Experts of a small language model: 13 layers.
Below are experts of layer 7 (counted from 0) of a mixture-of-experts language model. Rows are named down (a neuron's output weights, with its number) and show model dimensions 0-191. Each number is 500 + 25 x the weight over its row's rms, rounded and kept within 0 to 999. Numbers have three digits each.
Before each expert's rows: "raises" lists some tokens whose logits its average output raises strongly, later layers aside. This comes from a sample of Wikipedia text that the model never trained on.

# expert 46
raises: "0", "1", "ast", "anc", "s"
down0:491506539476505501521471487482486490493487502465528456556512501525541533453505485506463468485500512530487486536495501480476509475490495507529476506494522531514494503448486475441425529480478485546537528564494554502506488499492488502512469472484544464499538487478487527535525517536511511488497509471457463501474438504487498517533459487466493497518505487528523489501500523554467527494508509508501492501511473507504457505503526519560527490486526483446534533458501472501475472501521467524494515504488509524522478522513511533521475526517508503507538467520510501528477508525482492522

# expert 86
raises: "ch", "az", "al", "out", "int", "rest"
down0:488482491479488446513477502482500449506536523536489496509495466523471511507531515506504473450468516457506457493508499513469567503472524501460524449509488488489481513503506511508505491505555523522507508507507518476514495540541481536526511466492561498538551533486506458485505546470508478485496521512533515515504496512509480480513498493482488516525505460537519532527503515475460533525466528473478446530536505471502539489465450472499478482499450498525496530493476449509497469541487485516493499502495514496503481456549459506517512523478528479489485540495523517463494502499493482537

# expert 23
raises: "1", "2", "4", "5", "3", "7"
down0:463519488506480480497506451453512488451465517493484468517500540518505486481462470507480482536463530546489499507513511539495517462524462482464513507527502533492528501441470508450517510505473501539509505493444488518529494508522485450538489511500514483529478431503538510469499514496511474524490488502520475479467570523523508522498510493502524523544502494520506482493492494512484498478486518472474515504446542497510478543482511461511486470492490549461467539465500513528509538471553499477525500540549511454484522511500514495501478535501483504534501523485499492541517486494498496494

# expert 98
raises: "urg", "ism", "atter", "uff"
down0:517534486522541522523521496442492521515486471490482498583504545502508536480492469513488506471469488530510508509493548493478501496519526473492508489505544533536530487499500489525522484466523515479506526519494485503506449480489501534485468463483522504508495509484523526536468501561452526497470531479462542514506485525503484503477489471493519529536492457565470512446510511526529475481491498492488496499508454528447493526490507501449504480488508474520531517475484569487509533453510511463500529519488511468466484480471455498470482507491503526477507490482496509532493464492508511523

# expert 76
raises: "ember", "ump", "ing", "it"
down0:488504480487522479540480497551521508495503508515553452504472489531512491464513515507494512508473530501478530461471491511482482484497481514507537555500505462461545516499502511534473501483467529514501493535513491510522510461492459501496473527521478555534501458447537496520520470495528472465461576494460438460481509506477507474527490514547525492553483521493501493463559508537416480467515494508487513509514493512529501527514480489509515493480527508491531474492495522477530498447517535486484486508539508509486523484488495507480516462489492497487512495496512510518493495514491530521

# expert 55
raises: "\n", " |\n", ";\n", ")\n"
down0:499523452529519537491465512494462445547467492534472475456523477490458528457472493499475464472511508484470528476563495505493473537490492541485529468532493514535530518488508519511460485469485475492511465488535549523513508480488529519518484510497480445491473444491517497554518477527487471494470543457504499515520504492516468495539517487483519476541476495499489548512517488518530514526498465492512514508509505507489534525515526481516516494564468513507514460461523491503486539477516499503511490477482556538461486487517500481473528462503492492500507488511523496505530470479502498507

# expert 85
raises: "og", "ous", "ip", "anc"
down0:502526502506492514517476503476527492492518502448497465503476509476496486525480504562525502468458500485505524571480521517486523512505492513512490542541505501487519526469483492506528476456449523497471511484451510533504488479515533482488508519517431436490513521552492476496497487547461516499494513486508515537533479515493513490517502475442496527567489543520518501443508507527465505528451525492515489467560511490480473506559532503483491466498499539475495504483545519523488489495543516485520477487528503498488524497490454483493504499507474453505534485494519507483504509480490509487

# expert 116
raises: "iv", "ive", "og", "ival"
down0:497495490428477502509548503476543493521517509531448470502519522469499514495500502489451490476511548473487537481499491518532536552510530496459504462492493437489492461539488490520482493511536496480467502529519450480498477499533491520503502521490496469494542486501520490510479479489481518477502516481478472513507496509533501511497439479517453481509487506541502519487565500527454486483528511452523492516496501504500527503482511521481499504523477510510498503497499464478464541462528518510525480534521490529504486551464500518497482534467453497517514516464518566506468494536543530499

# expert 79
raises: "See", "History", " See"
down0:527483471477473474516574509502509508516495498485482477496499481467494491489506499516530478487497492487465442507485485525534498568528496501521516446499498502522516503507506415474499498468526501490508527470496529444463482487473506516450492506492514494504479482487442516476536512507478543525493531508538448530535461540496523520485494470528541522492487492504481497505498505525501473453472520489509531492519512476511487483497514479513523486553450489543461498475528524498555487503508507483494535514548498506469509550525515482531504491530529522538472507484487483492537477487508476493

# expert 37
raises: "ing", "a", "ra", "un"
down0:506476477513468525487483471523477499481488490502498513527507518493502520473565546535564473483472489516559509471515539472506499529580500424482512524515512502438505528481488487494468502500496510500513495499479494497497484532450490464559514506476450513508499519506470504493532451538491502524489508501463503490494511496513473461516463495523474474509519528486504541552514499509489479522502529494507451505494527492526544518514521499505507528506507530476502485528534487507525489508480495472479481464468440430522525537498528490500487503511467501488475478528493495464499489513516497487

# expert 106
raises: "chn", "ch", "x"
down0:519514479483496535443525532533480524534536508487503476468516505515491527490495497504507493465525521462457510523484541450514482533545535461437500518488495492462496525475529472495470513508533516493501461540467485501493470479532517479530470468501496501491487523480496493502532496504474534499496489489476506498473486484518547529501519511550528476525492476475534481534502466490565479505512500495510548493476480487487502471526468496520477534486493471478518498520529478499435481511482463450544511491512512500530540483498532443485549500506454492487495543484512499512504511485520469538

# expert 18
raises: "ar", ".", "am", "i"
down0:513483519474470504487464519502497479488474523512524531515511552541488514493540480490451519502494507448472496477523497491538509470519460520491489510512520506500494490481501481469516515491517516534532506552446489491517561543511525529512484485530523476506493460418477474532522460484501516469486484534503508494522487496549529464486463470533504479506520487514481477495513490502515502460497497490513479470474455489529511535475485523524455459471508481532549455529509533529527526490523490451489494471557510524525524468511506492497528503497476501503521492537481521531451493498512507486

# expert 70
raises: " =\n\n", " ===\n", "."
down0:456498518461528516477538529500474493498528497529489512482521502505494457482513490571488562505532450490517491486511529511562485482514514503528523480510505511485495538522500538469529468494513507528491528508484472569448469480504522510530514475496481488451540478536498485518449477475449484513512479474484513462508513494486501514512479521506499533526500538512494456496495510511497474485498515520528501525493524485493502490460524529448488494500493520487502464497528480534489546520493506477561549499464508505519457480492512526511444539480529484505474469497475484490491496468512456491

# expert 29
raises: ")\n\n", " The", "\n"
down0:499475479487495564505558533496546527536498507512456467444488508507546550463502499483528500513515468513505469465547503509532490516533552509510492510524488459508486499510545475468511450502516525511472488517519512534481495519512520504488471493485506501510469538461487457481480517514511518439473493492483468524497491473499496514480496504492498464485497504507467524496486481461513504538539520526458532473507537450486495487524488578529500499493496531492500502488536518537518510471540494497507474502501519481519502513507511502461547486484476510466475485543544446493483503481506488523

# expert 75
raises: "in", ".", "i", "a", "em"
down0:529477482498480518492496503473473521491507438529508493517529525519462475496496499480525498520506505549490533462487518508493533516535467472499456494467515515490459501489488510532477472525488520442515485517487501496496517476546457521434507518455498515491513519487499492458487462507445537469498456521512457497483520490511484528482494471509502548536544494522502492457502536475486500489522504492481496504509475506515557464501493536480498518440524469518545491497474557540561501505472494498495505490481523479531553504543473494494480506506519478528534492501521501458521521481509473517

# expert 81
raises: "ur", "ous", "uring", "urs"
down0:486501530544473451495502479468492516535465497554516510516497517499514502514525494494482475474489492484526498536570486457491511533534514511510484478477515520471521542522499492480477501503469470509515483475462506504487541528473503487517526504519502499515501466475486510476556525450496497521518501489497515525454490497487501453488525474535519484480524512514548510454480490479486506528524474479533496483493513500467466522490533520496530533520516538524479494463501527537509506477504527490546519524470471525497514448484524516532477466506450480506508471511542440472510526450435513472